Weights of a small mixture-of-experts language model, trained from scratch on English Wikipedia: 112 GeGLU neurons an expert.
Below are experts of layer 3 (counted from 0) of a mixture-of-experts language model. Rows are named router (the router's row for the expert), gate (a neuron's input weights, with its number), up (a neuron's input weights, with its number) and show model dimensions 0-63. Each number is 200 + 20 x the weight over its row's rms, rounded and kept within 0 to 999.
Before each expert's rows: a language model's description of what the expert responds to. This comes from a sample of Wikipedia text that the model never trained on.

# expert 25
It responds to: Single capital letters starting names or acronyms, often after a parenthesis, quote or pipe, such as M-1923, KLM, Chester.
router,220,217,222,188,211,230,204,199,197,194,193,210,221,216,185,181,180,209,153,190,162,233,194,202,234,185,223,203,170,209,206,192,197,205,200,204,205,225,205,185,211,215,184,211,203,201,195,177,198,188,177,205,182,203,203,211,194,216,187,241,183,216,180,202
gate4,188,223,206,222,200,235,205,193,187,220,182,197,233,184,208,217,179,217,230,210,192,232,195,234,215,178,211,193,187,182,223,215,186,224,176,198,228,162,207,206,185,210,178,189,205,189,177,182,167,167,187,170,159,204,196,223,210,199,175,209,195,190,201,148
up4,178,227,212,184,183,214,200,224,190,209,175,230,188,178,197,188,177,194,215,203,181,217,199,224,210,211,207,200,204,212,236,221,217,248,199,196,189,209,198,256,184,205,178,215,198,209,168,211,195,157,197,186,213,205,191,190,193,190,152,219,204,197,187,190
gate5,209,197,178,182,173,261,200,209,184,204,197,192,222,143,203,177,212,231,180,187,188,177,177,177,224,201,215,212,224,216,195,205,198,179,225,175,158,185,199,200,227,225,200,211,212,161,208,159,212,222,164,174,224,196,214,225,201,242,216,211,212,196,189,234
up5,183,205,191,206,194,230,190,216,209,157,188,200,208,148,251,173,214,220,164,199,183,186,197,217,232,196,216,235,198,204,237,231,184,190,214,155,195,163,195,207,220,202,221,212,215,182,203,184,198,202,197,166,223,196,170,203,199,197,197,220,200,183,184,233
gate6,181,198,179,229,228,214,167,159,244,222,221,211,219,200,202,208,174,200,200,231,213,235,214,160,206,213,177,157,176,241,182,199,173,234,194,231,216,220,174,222,215,187,185,196,234,236,195,231,170,208,185,222,171,188,214,212,211,217,228,211,212,196,216,231
up6,216,231,168,173,185,206,207,201,207,189,198,171,187,186,222,197,221,177,220,197,211,173,220,212,189,168,182,238,245,184,189,202,205,227,203,206,202,211,205,197,222,212,204,179,171,188,230,180,184,177,180,182,219,226,185,189,235,198,183,185,163,166,180,193

# expert 35
It responds to: Capital letters and pieces of acronyms or codes (UG-C, U.K., WRX STI, 2002 VG), plus slashes and en dashes between numbers.
router,209,234,174,210,227,156,178,211,206,218,176,181,220,168,200,210,191,205,172,173,185,205,193,209,173,182,170,193,246,182,155,208,204,226,185,171,186,205,192,184,186,175,159,196,238,161,206,217,249,186,203,210,199,211,213,224,200,203,187,199,165,185,220,170
gate0,205,226,215,219,176,216,197,201,191,201,203,225,219,212,197,215,244,204,185,167,206,204,182,215,229,182,166,193,193,189,159,196,172,196,206,221,191,233,171,149,188,221,186,198,224,193,204,195,202,213,205,167,181,211,203,200,201,181,213,184,180,215,186,209
up0,173,166,228,175,221,214,239,197,233,210,212,210,200,218,201,206,195,236,243,195,223,223,201,199,182,197,216,215,202,218,200,184,215,214,208,183,246,222,179,200,188,192,254,201,189,186,214,181,189,169,199,229,139,209,201,165,209,185,179,217,194,179,198,202
gate1,189,197,240,210,176,172,259,194,225,212,172,194,216,180,174,214,209,203,199,188,212,199,204,207,222,210,200,208,220,170,174,205,184,231,203,178,184,181,187,183,186,205,215,196,217,183,211,207,176,185,198,196,240,192,214,228,223,196,226,210,208,188,218,207
up1,180,200,219,184,204,215,225,200,219,206,144,203,189,187,177,233,185,190,199,174,195,197,214,213,230,187,172,201,217,193,154,236,172,205,204,171,196,199,174,186,184,199,201,219,180,191,186,209,194,191,209,189,228,235,222,221,244,191,189,221,196,198,207,225
gate2,179,214,198,193,195,174,221,221,196,195,169,190,200,215,205,202,195,178,169,220,200,183,199,181,183,195,203,192,213,232,169,223,201,217,205,193,187,190,217,205,224,205,202,217,184,197,196,221,231,230,207,222,209,239,217,179,147,182,158,214,191,181,183,213
up2,155,200,198,205,191,192,198,229,225,201,165,215,207,222,183,184,205,180,172,196,197,193,223,199,159,192,201,199,205,220,169,215,161,227,240,185,192,205,214,191,165,185,181,193,167,183,221,202,221,209,207,192,198,227,214,212,204,215,198,194,175,162,180,185

# expert 17
It responds to: Mixed cases: table pipes and numbers in results or review tables, plus ordinary nouns and mid-word pieces in prose (manager, Vice-Provost).
router,188,164,205,172,192,213,221,168,204,154,219,195,228,204,219,187,199,219,166,170,196,200,197,216,220,158,218,214,183,185,190,212,176,223,164,185,226,203,172,150,195,196,223,213,215,212,207,214,216,193,174,225,199,232,223,194,191,185,178,217,211,211,217,193
gate4,225,235,181,212,185,176,178,192,190,208,195,188,211,209,193,200,210,199,202,188,199,216,217,206,197,205,193,207,222,201,172,222,201,201,207,188,190,230,211,213,219,215,175,216,223,180,190,190,207,183,209,203,193,211,230,191,229,191,205,183,172,180,189,199
up4,211,219,216,186,219,230,211,215,209,207,218,178,180,196,180,198,213,227,203,192,216,145,213,200,201,173,187,204,253,172,161,131,199,167,203,215,188,163,197,215,189,172,192,213,220,186,206,205,198,194,222,194,161,215,218,198,214,172,193,201,171,203,180,207
gate5,165,247,185,229,203,217,197,175,193,205,193,200,144,228,163,213,251,201,202,209,189,189,207,210,220,197,201,182,193,213,163,195,201,221,189,201,232,228,230,183,201,212,208,214,226,185,170,209,191,218,241,194,186,172,194,231,205,203,190,186,223,183,221,194
up5,189,215,253,184,192,210,213,181,193,193,221,185,185,151,226,170,213,214,222,190,213,229,204,195,201,220,170,232,188,205,195,196,206,204,198,230,211,202,203,181,143,198,195,193,217,171,188,174,191,181,212,200,164,192,230,236,199,205,210,204,220,191,211,208
gate6,169,206,216,231,218,214,192,223,205,214,205,195,195,176,188,194,209,213,196,214,223,205,199,209,203,189,203,178,188,184,210,199,205,183,171,242,188,166,238,189,179,228,183,195,181,189,199,183,188,170,191,212,182,175,193,188,173,193,205,205,219,209,254,197
up6,219,184,228,210,203,212,194,219,181,191,211,176,235,189,166,207,201,210,174,195,178,213,231,177,228,181,186,234,188,219,175,192,191,199,217,188,242,207,172,185,215,220,194,223,178,217,199,191,187,188,243,206,248,227,194,202,223,251,200,168,159,174,157,209

# expert 1
It responds to: Conjunctions and subject pronouns after a comma or date in biographies, mostly "and", also from, at, but, he, she.
router,196,210,255,185,214,184,204,177,214,188,176,211,242,176,216,228,207,240,209,196,167,217,161,232,192,187,214,239,219,203,208,171,222,174,171,250,193,208,241,208,200,178,198,188,203,199,192,159,181,192,221,193,186,206,233,180,196,180,219,195,187,219,217,223
gate0,172,209,248,217,190,180,212,205,187,180,181,159,212,222,221,163,182,227,232,208,190,199,192,191,167,228,192,221,196,216,198,196,199,226,152,218,180,194,223,200,199,223,184,211,222,184,182,202,176,207,170,170,215,177,173,232,194,185,166,242,222,224,192,221
up0,176,192,193,189,193,215,186,181,192,207,190,167,209,224,217,211,214,222,206,221,185,164,166,181,197,190,219,208,204,153,199,194,190,216,182,191,208,179,172,214,191,230,219,179,206,231,237,201,224,240,200,184,221,224,199,221,160,203,187,172,194,200,243,209
gate1,186,186,227,238,207,187,225,200,217,187,203,210,215,217,208,195,200,206,222,196,206,192,225,191,191,192,206,206,191,221,187,168,184,167,218,189,225,163,175,232,223,206,187,203,192,203,197,194,208,189,212,164,191,185,204,188,199,187,239,234,182,171,151,204
up1,185,219,191,234,209,161,212,188,200,172,190,219,217,201,195,192,180,202,197,175,188,223,253,220,184,182,224,201,199,211,230,169,207,171,229,220,229,168,202,240,188,208,187,191,196,191,214,183,208,210,209,192,192,182,223,197,217,189,200,217,178,160,148,184
gate2,198,219,190,236,211,179,228,209,202,214,200,197,213,192,197,204,188,215,200,195,170,230,171,164,166,186,198,211,205,219,208,210,213,200,218,259,193,230,239,168,165,172,209,187,204,202,211,192,205,235,189,173,190,183,216,205,202,198,206,190,211,171,206,188
up2,210,166,223,175,192,208,189,187,198,168,205,201,186,204,205,188,231,173,193,203,203,188,222,235,219,227,185,189,208,160,179,198,203,219,200,141,203,202,182,227,228,209,212,205,196,206,204,225,197,154,200,237,212,232,219,171,213,209,181,185,196,216,186,198

# expert 12
It responds to: Pipe separators and semicolons closing cells in numeric wiki tables such as sports stats and election results, plus markdown header rows "|---|---|".
router,201,206,236,228,182,197,224,185,200,185,223,194,208,216,208,241,195,248,159,210,199,173,170,216,174,195,233,187,202,204,232,199,210,193,208,159,186,218,212,193,219,207,206,234,213,217,237,187,225,220,190,197,222,241,158,200,213,204,190,220,199,182,207,196
gate4,179,202,179,178,172,208,179,223,197,214,199,184,196,177,204,220,192,159,210,181,202,228,217,185,176,202,200,210,208,207,195,189,208,184,200,186,178,196,219,191,206,211,162,215,237,156,221,210,186,193,192,185,212,228,149,183,195,180,200,184,187,230,216,203
up4,219,171,194,227,202,222,190,183,167,205,193,193,188,259,173,170,237,194,180,187,166,192,212,200,196,225,223,183,230,213,181,206,208,187,212,211,152,207,179,205,180,189,204,141,183,239,192,192,236,220,212,217,194,200,234,214,201,214,197,204,185,184,217,241
gate5,201,233,181,215,201,211,177,179,196,205,188,177,155,190,207,216,166,225,182,192,200,220,233,210,184,217,194,192,213,210,205,206,209,203,194,177,209,199,197,215,228,201,169,200,198,170,182,219,202,212,184,184,191,184,213,209,177,182,178,227,198,208,209,227
up5,208,185,213,222,188,206,155,210,199,178,211,198,206,196,183,206,195,174,227,185,206,203,165,207,211,200,192,230,248,175,207,206,201,205,233,207,202,245,199,160,174,184,229,189,184,233,201,197,206,189,172,178,205,179,209,182,205,217,194,160,175,203,197,189
gate6,200,221,203,227,207,217,226,246,205,180,230,200,206,186,176,245,186,195,181,193,224,175,203,198,216,204,204,218,174,207,174,239,209,236,220,197,207,195,193,151,202,197,208,201,170,230,198,199,178,221,207,163,191,205,231,137,207,210,236,191,222,216,203,196
up6,208,234,192,191,200,199,260,196,201,173,213,214,189,199,186,242,198,196,195,199,227,194,202,204,227,185,159,208,171,191,179,209,206,220,239,214,197,215,190,181,193,192,214,191,160,255,212,221,191,205,208,203,160,190,216,178,235,187,227,198,207,206,237,211

# expert 9
It responds to: "the" after a preposition like of, in, to, and agentive "by" after participles, as in drafted by, operated by, maintained by.
router,182,184,181,171,195,192,176,221,194,202,181,206,199,213,180,212,195,198,181,189,200,197,196,246,161,199,199,201,192,180,202,208,190,229,190,209,151,190,198,209,209,217,186,196,212,160,235,214,272,191,208,189,175,201,179,177,148,198,194,226,204,210,180,177
gate0,206,188,224,192,253,207,210,196,206,202,190,215,192,189,187,195,221,184,206,199,190,187,202,175,219,202,188,201,187,168,165,181,174,207,221,222,199,188,205,200,189,226,233,195,227,192,201,194,192,224,192,182,189,185,208,208,197,230,222,211,200,216,222,203
up0,180,177,186,169,165,197,194,219,211,209,205,187,156,194,217,217,189,206,224,192,194,181,199,185,217,193,200,216,185,217,205,180,218,197,166,172,191,212,156,183,224,171,181,197,204,213,206,216,235,173,206,201,205,170,166,206,209,183,186,189,182,186,218,220
gate1,164,197,209,228,199,205,204,174,212,224,237,201,217,215,261,208,197,209,227,190,191,208,195,181,204,204,192,168,238,189,198,189,176,210,221,186,214,159,219,228,214,186,180,201,194,191,200,211,183,177,220,235,211,217,197,224,190,180,186,194,189,225,192,184
up1,213,212,211,199,182,207,180,249,179,192,193,186,172,170,205,251,198,232,178,219,203,212,144,185,208,209,215,230,149,214,191,236,183,149,189,195,205,169,196,173,183,191,199,188,193,203,198,205,179,236,216,197,189,196,201,177,196,190,231,176,197,184,202,218
gate2,224,176,222,192,223,226,245,203,211,214,225,181,208,172,203,222,238,175,209,208,197,222,214,180,209,220,197,196,222,194,200,220,246,170,254,199,202,188,161,186,227,184,190,213,233,184,233,157,195,185,198,191,200,233,184,201,210,174,195,229,192,208,176,207
up2,184,190,200,193,203,203,203,221,216,191,209,215,217,200,214,242,223,180,173,241,224,214,253,207,213,220,209,200,218,187,179,205,192,210,198,215,218,199,154,179,230,178,149,204,229,194,161,170,214,184,205,210,213,202,165,236,202,173,178,192,191,196,175,214

# expert 41
It responds to: The word "of" after nouns like date, age, part, percentage, as of, plus some word-start fragments and mid-table numbers.
router,220,210,222,193,182,193,210,188,175,157,186,213,182,208,197,181,186,250,154,197,202,202,188,209,223,192,235,246,186,203,192,195,206,175,219,176,189,209,194,188,197,227,174,226,193,208,212,187,182,220,172,181,202,194,205,239,194,196,198,213,202,168,180,185
gate0,201,215,229,210,203,191,240,197,206,197,193,188,182,182,186,196,244,211,196,193,213,186,188,223,215,198,217,209,203,198,176,183,213,205,206,151,221,189,166,217,211,232,199,220,204,168,219,225,208,224,188,216,196,194,239,200,223,187,192,233,191,209,191,206
up0,213,204,205,219,209,228,219,205,190,166,190,219,201,154,201,203,220,200,200,229,217,179,185,214,195,186,196,201,193,236,222,183,199,215,172,169,226,205,203,190,192,184,211,208,212,178,199,201,176,211,153,222,237,177,229,199,201,180,202,198,185,215,160,219
gate1,195,199,176,194,205,185,232,209,193,200,162,208,216,198,193,262,183,166,165,175,204,218,211,189,214,199,217,194,191,243,188,215,165,135,207,177,193,217,215,182,164,195,212,188,206,195,217,193,195,179,192,178,177,220,202,235,187,210,196,194,211,153,192,212
up1,192,192,200,233,215,202,211,190,216,219,176,180,193,188,161,212,162,197,178,168,159,195,204,187,212,185,182,222,213,215,193,202,158,182,224,215,219,237,190,185,176,198,199,183,211,178,206,219,182,210,206,213,200,209,201,225,219,216,182,174,211,165,215,223
gate2,185,230,202,193,189,183,221,198,177,184,206,205,183,166,217,193,228,197,174,219,162,180,217,184,235,227,207,207,156,212,198,185,208,182,194,210,212,164,202,250,222,195,194,213,219,201,213,206,207,201,192,201,230,224,224,218,171,189,205,264,212,187,181,214
up2,208,189,190,230,187,231,193,219,216,203,198,210,193,228,177,217,217,200,230,199,231,224,206,219,193,213,179,201,230,198,175,195,206,224,235,197,183,228,198,167,197,207,232,170,180,180,195,191,204,209,188,214,145,229,187,195,219,220,198,156,219,225,220,189

# expert 2
It responds to: Standalone integer tokens in tables, stats and dates, often after a pipe or parenthesis, such as 27, 22+12, 2.0.
router,213,182,247,185,194,183,230,186,230,160,183,183,217,249,209,179,197,220,170,207,221,199,196,215,210,197,196,230,165,185,172,244,210,200,194,192,201,209,162,169,193,226,181,212,196,184,190,219,193,212,190,216,250,208,197,195,190,220,190,233,210,175,209,193
gate4,163,226,239,184,192,208,247,172,239,162,215,224,193,231,225,231,200,204,202,191,210,210,213,184,199,189,176,218,187,188,201,236,178,184,220,186,203,172,207,180,164,191,192,193,229,190,184,193,203,182,198,183,214,218,208,204,192,209,208,169,180,232,235,182
up4,202,166,183,189,201,190,152,183,215,234,173,165,191,202,184,181,212,189,186,198,165,208,208,201,210,242,209,198,216,192,198,167,207,208,184,210,187,203,158,219,209,202,170,195,202,202,180,211,172,183,215,243,198,191,211,201,203,196,204,193,192,200,154,172
gate5,213,166,221,185,192,180,230,207,205,203,225,204,187,167,209,196,241,211,195,203,208,222,202,176,192,201,194,204,198,243,197,214,210,201,193,197,190,159,230,174,175,190,204,193,211,181,204,196,199,176,200,224,166,185,165,208,177,215,186,187,194,202,173,201
up5,179,158,204,164,212,206,227,211,202,182,214,225,192,166,205,194,248,213,211,182,193,206,204,176,186,181,188,203,165,229,205,208,215,202,181,215,195,144,216,191,168,174,212,190,172,199,214,211,204,197,205,210,185,229,200,197,189,201,180,203,213,210,202,196
gate6,195,199,201,231,192,216,217,228,205,201,201,183,184,196,186,186,187,184,189,220,179,226,186,195,179,227,200,211,204,198,204,226,146,208,254,216,168,184,217,193,183,184,241,195,254,205,216,226,174,193,221,192,208,170,203,211,206,181,208,228,212,185,212,190
up6,196,192,199,217,207,213,191,201,190,206,194,200,171,194,230,184,186,241,207,209,204,252,202,206,189,219,211,193,204,196,209,232,156,207,242,215,151,233,217,225,200,210,240,201,232,204,204,221,189,190,214,160,193,184,195,195,200,185,188,218,194,202,183,194

# expert 8
It responds to: Infinitive and complement prepositions "to", "of", "with", "for", "between", "into" after verbs and nouns, e.g. "expected to be," "total of," "learned to."
router,189,219,192,184,200,201,176,187,202,198,212,185,197,209,201,192,189,200,195,193,227,178,231,203,229,208,198,230,202,224,199,229,181,168,203,157,198,206,213,152,196,196,199,183,220,212,259,163,195,189,218,229,208,223,187,213,219,236,198,169,198,211,174,240
gate0,182,214,239,207,193,214,166,219,196,167,187,218,172,196,205,206,195,190,203,198,209,212,214,201,206,261,213,235,196,207,174,236,178,211,154,198,178,229,205,201,245,214,216,203,180,177,215,149,226,221,221,195,199,196,188,209,209,221,183,195,206,223,215,173
up0,208,200,209,222,216,179,206,180,210,204,228,193,196,204,181,220,179,179,225,220,178,209,208,243,193,198,235,237,167,217,204,178,169,231,202,193,215,181,202,195,244,207,162,210,194,212,191,196,199,196,217,165,212,223,151,231,240,201,170,199,232,174,185,209
gate1,193,185,216,249,178,212,230,256,204,236,213,153,184,182,191,211,214,179,214,218,203,204,203,206,214,183,199,224,204,192,197,204,193,204,223,211,198,258,270,170,207,157,204,170,211,220,198,183,164,228,223,201,222,167,213,188,214,202,229,193,200,239,200,203
up1,161,200,185,174,216,181,160,187,195,170,157,238,187,222,224,170,206,233,188,177,196,170,207,209,185,238,173,165,223,181,224,188,175,214,163,195,177,184,183,195,212,216,212,200,189,182,218,241,233,183,147,202,184,223,197,177,179,211,165,184,210,203,170,202
gate2,189,200,199,215,210,185,214,206,152,248,181,187,189,225,186,184,212,202,230,178,189,207,186,211,228,212,193,198,234,213,186,224,248,199,195,214,227,231,225,235,189,206,197,202,213,202,206,200,228,230,186,212,225,222,164,223,174,206,204,229,199,188,201,219
up2,200,197,201,220,230,212,179,191,240,203,205,199,160,205,222,216,198,188,217,240,214,233,197,211,194,235,179,220,213,223,201,171,223,202,195,183,193,214,201,179,183,189,210,196,195,180,197,208,186,180,213,191,247,213,212,202,212,221,200,222,169,195,180,220

# expert 43
It responds to: Head nouns after the or a possessive naming a team, film, album, series, season, club or election, e.g. "the album".
router,236,201,201,175,199,209,203,182,178,184,184,186,213,230,201,181,211,211,209,176,180,179,185,204,188,169,203,206,200,191,179,177,212,191,191,212,218,217,175,198,178,214,178,190,184,223,217,208,215,230,199,194,221,163,190,241,218,176,189,216,177,215,244,172
gate0,237,256,218,234,201,224,215,204,228,185,222,185,160,190,209,199,201,203,181,197,226,181,153,193,215,215,201,203,199,240,177,208,192,193,215,180,178,218,223,211,176,180,203,194,186,192,203,207,194,181,258,166,206,235,190,220,207,196,177,184,229,209,199,202
up0,191,212,215,206,165,221,206,216,224,195,180,243,195,166,226,202,215,201,207,162,210,193,161,201,182,201,161,155,187,204,176,187,205,207,158,198,171,184,197,200,195,205,196,193,194,199,189,213,201,170,206,216,182,199,166,188,218,199,207,176,192,229,177,180
gate1,211,203,209,205,199,194,197,171,183,196,219,181,205,193,213,194,212,244,245,176,217,138,231,178,199,181,202,198,209,226,179,216,217,200,215,204,232,195,201,234,238,239,196,209,180,172,218,197,205,213,196,166,211,165,206,208,208,200,169,166,195,163,209,212
up1,223,200,209,195,189,209,184,175,179,191,212,189,212,189,198,188,224,207,222,192,214,180,227,194,193,176,196,189,227,213,184,214,234,181,219,188,228,214,173,198,210,237,182,173,172,184,212,189,204,196,222,201,226,191,230,234,183,229,207,175,212,171,196,189
gate2,204,216,196,188,210,185,201,216,190,211,202,161,171,196,179,199,219,189,164,188,178,221,234,221,190,189,180,173,218,196,192,235,191,210,159,224,186,189,194,199,228,171,173,228,172,183,189,216,195,192,175,180,222,181,186,189,224,190,196,237,190,214,192,204
up2,216,189,230,248,180,215,234,198,209,215,172,174,201,224,181,226,213,205,176,201,193,180,216,218,190,200,218,188,205,187,204,190,211,216,232,199,191,213,193,170,186,180,221,217,211,192,236,172,180,217,185,148,200,209,175,186,194,219,173,191,160,204,199,217

# expert 40
It responds to: Hyphens in compounds like "19-year-old" and list-item dashes, en dashes in year ranges, and month names in dates like "November 2020."
router,192,198,200,205,187,165,198,249,219,208,208,203,219,221,230,202,215,187,213,165,198,180,158,207,194,181,201,256,184,204,209,179,219,193,168,212,191,230,182,196,220,189,227,139,197,205,214,177,198,188,182,194,190,234,186,172,249,207,216,189,222,194,232,216
gate0,206,191,205,190,230,195,196,211,240,215,197,197,209,193,182,209,192,161,233,201,204,205,215,192,205,191,228,213,203,224,189,183,172,214,199,228,207,193,194,244,221,201,202,163,214,219,206,203,199,202,226,185,192,216,195,212,197,169,217,168,200,200,202,210
up0,189,205,209,202,191,225,211,191,152,200,219,188,200,202,205,227,218,226,181,208,213,182,200,254,158,168,208,188,199,198,193,181,213,186,160,185,202,216,206,196,172,196,203,212,206,216,199,196,211,223,188,206,203,174,224,176,204,226,192,199,194,183,202,191
gate1,230,189,239,204,181,183,196,174,162,201,193,185,211,208,192,204,195,195,196,184,212,220,181,179,182,197,170,210,206,186,200,189,194,215,196,200,171,179,212,219,236,187,195,211,217,191,182,201,173,182,189,164,210,217,195,200,256,177,195,209,256,210,205,218
up1,200,231,217,195,188,195,210,194,193,201,181,221,168,173,187,187,223,231,215,208,205,180,186,252,187,195,205,201,208,200,185,224,189,212,214,205,181,183,227,203,221,214,204,186,167,180,216,194,196,222,166,207,212,189,175,204,233,165,200,211,183,211,195,191
gate2,203,198,200,220,156,197,233,213,208,188,198,200,187,209,208,195,236,154,225,235,218,193,199,206,213,199,188,194,214,212,209,206,219,209,162,212,224,251,208,234,208,179,194,198,228,209,209,191,182,208,223,155,153,226,215,233,200,212,205,203,196,240,217,199
up2,217,200,188,187,257,194,187,183,192,189,195,211,212,202,165,181,157,215,168,191,193,211,156,187,197,200,212,184,206,185,203,219,188,207,225,189,190,174,197,156,194,237,195,206,195,181,208,209,213,219,178,227,221,207,214,182,197,203,189,233,184,175,225,202

# expert 21
It responds to: Pipe separators between cells in wiki tables of dates, scores and filmographies, plus motion verbs like went, going, lost.
router,228,220,190,148,196,171,207,206,203,208,200,196,211,193,240,138,177,165,199,228,211,187,264,213,211,206,211,214,174,227,215,176,207,174,184,205,212,162,182,194,206,185,194,170,204,179,186,177,208,181,202,210,221,179,244,192,193,189,193,237,204,223,218,218
gate0,205,189,204,230,227,143,197,177,171,203,201,219,212,174,215,191,191,177,191,229,206,213,213,181,198,186,182,193,197,218,206,201,213,205,235,225,197,188,207,192,218,172,170,227,198,182,209,201,251,218,216,170,207,145,222,218,178,174,194,196,201,191,200,206
up0,191,190,181,216,192,202,224,214,232,199,229,180,191,231,200,191,209,186,225,159,178,192,186,192,189,214,209,197,184,197,192,177,203,215,196,185,203,207,182,191,153,193,222,170,190,222,197,205,188,197,166,209,206,219,196,184,199,266,197,206,184,200,220,195
gate1,210,191,221,179,189,183,212,200,154,185,162,197,188,173,173,194,175,199,217,225,202,189,190,194,230,189,208,192,209,201,214,233,189,192,188,224,198,193,246,209,188,199,186,201,193,203,227,196,223,177,222,202,224,189,203,167,201,213,174,156,210,210,213,200
up1,227,206,228,189,196,210,216,230,202,211,226,218,183,212,193,175,207,183,226,219,198,172,193,188,211,177,221,208,197,168,208,208,185,236,201,210,205,198,200,191,207,223,173,189,206,181,192,196,222,149,172,198,183,227,175,209,225,207,215,198,218,206,188,187
gate2,201,216,224,202,200,198,191,213,178,163,210,206,197,213,210,225,191,197,221,214,197,196,192,204,197,219,199,210,166,237,205,217,177,187,180,215,185,187,221,231,223,186,182,209,225,201,183,218,196,176,213,178,182,200,210,201,241,218,178,188,215,182,202,195
up2,208,193,211,201,204,200,230,210,219,219,205,202,175,184,203,207,227,177,207,199,183,185,186,211,141,200,195,197,217,201,210,205,179,189,224,190,198,231,199,209,212,215,241,188,198,187,197,206,213,151,200,226,171,211,183,234,178,185,214,220,219,178,213,221

# expert 10
It responds to: Line-initial dashes opening infobox fields (- Children:, - General manager:), plus auxiliaries and adverbs like also, would, can, later, then.
router,236,178,218,213,194,190,236,239,180,212,208,204,217,171,212,215,213,157,193,208,206,226,201,192,195,214,194,178,185,214,209,244,212,175,195,180,207,203,212,186,146,201,168,182,193,175,192,208,218,242,173,224,174,198,193,219,178,226,209,196,235,206,225,196
gate0,195,161,246,187,199,220,214,201,235,199,206,211,196,200,209,215,197,197,186,207,174,207,192,184,216,194,180,182,211,230,227,202,186,223,171,251,226,208,190,203,197,200,152,177,211,161,151,220,187,258,210,213,203,195,183,225,175,201,186,187,195,225,190,189
up0,200,156,232,182,193,182,197,198,221,215,203,191,205,187,192,219,178,181,180,200,183,217,165,192,217,232,205,184,229,208,156,219,203,164,188,221,217,207,182,198,207,206,169,209,209,172,185,215,197,231,214,203,205,208,189,211,206,223,234,196,218,212,199,211
gate1,191,208,176,217,227,207,186,212,218,219,184,196,184,184,196,218,199,205,181,216,205,183,210,218,209,244,198,181,182,249,178,194,233,192,209,201,184,184,215,207,169,194,205,199,209,188,208,207,168,241,212,224,201,193,211,198,205,195,184,211,242,196,239,198
up1,197,222,181,214,193,197,206,170,212,183,184,205,195,197,188,200,221,180,174,197,203,185,192,251,196,197,171,210,169,222,192,218,187,200,228,198,184,220,192,198,194,223,221,182,169,211,220,224,167,184,212,227,206,195,197,217,225,193,214,227,220,241,211,223
gate2,205,200,209,201,216,218,190,206,201,212,264,199,189,202,221,218,216,175,206,219,167,241,165,168,152,196,194,218,191,206,196,216,187,181,191,181,193,177,194,198,195,182,196,166,175,182,203,221,195,174,184,207,218,173,195,197,181,187,188,202,203,155,197,175
up2,200,178,192,196,207,160,175,176,213,232,170,218,201,212,199,244,182,218,223,172,223,167,195,192,208,182,162,205,182,198,196,203,193,207,215,213,208,211,197,198,224,197,186,209,209,190,192,201,229,211,191,198,194,228,204,181,192,204,212,213,188,192,217,207

# expert 45
It responds to: Noun and name endings like -er, -ers, -ed in surnames and agent nouns, plus military and political words like Forces, wounded, Democrats.
router,211,173,217,173,228,246,204,202,185,225,215,197,206,184,209,188,202,204,218,211,185,209,232,213,187,230,191,207,207,199,235,185,202,201,200,225,201,186,198,177,222,199,200,224,182,182,212,189,209,212,229,211,228,219,219,206,186,188,250,202,212,181,236,183
gate0,158,177,195,189,264,216,191,221,170,218,216,202,194,212,185,193,207,189,229,183,200,172,200,205,189,197,220,228,178,179,184,215,202,224,200,225,191,200,178,190,195,209,195,193,217,219,233,234,224,260,184,186,229,201,168,214,156,208,234,145,181,168,180,210
up0,232,189,209,183,212,175,231,220,203,194,205,187,227,231,177,201,186,193,192,205,200,205,203,196,214,212,202,181,196,173,218,173,173,193,185,207,170,180,192,203,183,176,214,213,199,190,179,202,199,196,232,210,204,229,194,219,208,227,185,212,208,197,184,194
gate1,167,184,205,189,149,190,196,232,206,181,178,219,183,218,219,209,185,230,206,216,179,204,224,218,206,204,248,212,211,236,167,228,196,202,203,215,225,181,216,171,209,219,195,218,213,225,227,197,219,191,207,203,209,184,216,192,161,216,240,190,180,179,236,198
up1,189,231,199,214,179,215,190,236,196,233,225,192,201,170,195,208,159,242,197,208,236,195,201,211,193,180,209,197,207,216,203,219,167,229,165,215,211,190,237,182,190,180,175,201,224,190,240,200,233,208,177,197,238,222,197,195,196,198,191,167,175,185,196,187
gate2,194,228,215,182,150,200,172,224,175,221,234,205,187,165,172,219,236,187,221,212,169,219,173,211,200,197,217,224,174,200,200,192,168,216,199,201,203,190,168,180,200,216,217,239,235,237,194,209,203,184,186,181,184,204,201,197,231,193,229,214,241,184,218,201
up2,180,189,217,192,190,187,175,214,159,209,216,179,204,204,212,199,268,192,182,184,181,219,184,222,195,199,217,214,235,182,195,182,162,186,202,187,160,177,185,197,207,255,181,251,195,190,200,174,176,206,214,206,183,203,197,185,182,221,243,196,206,196,206,207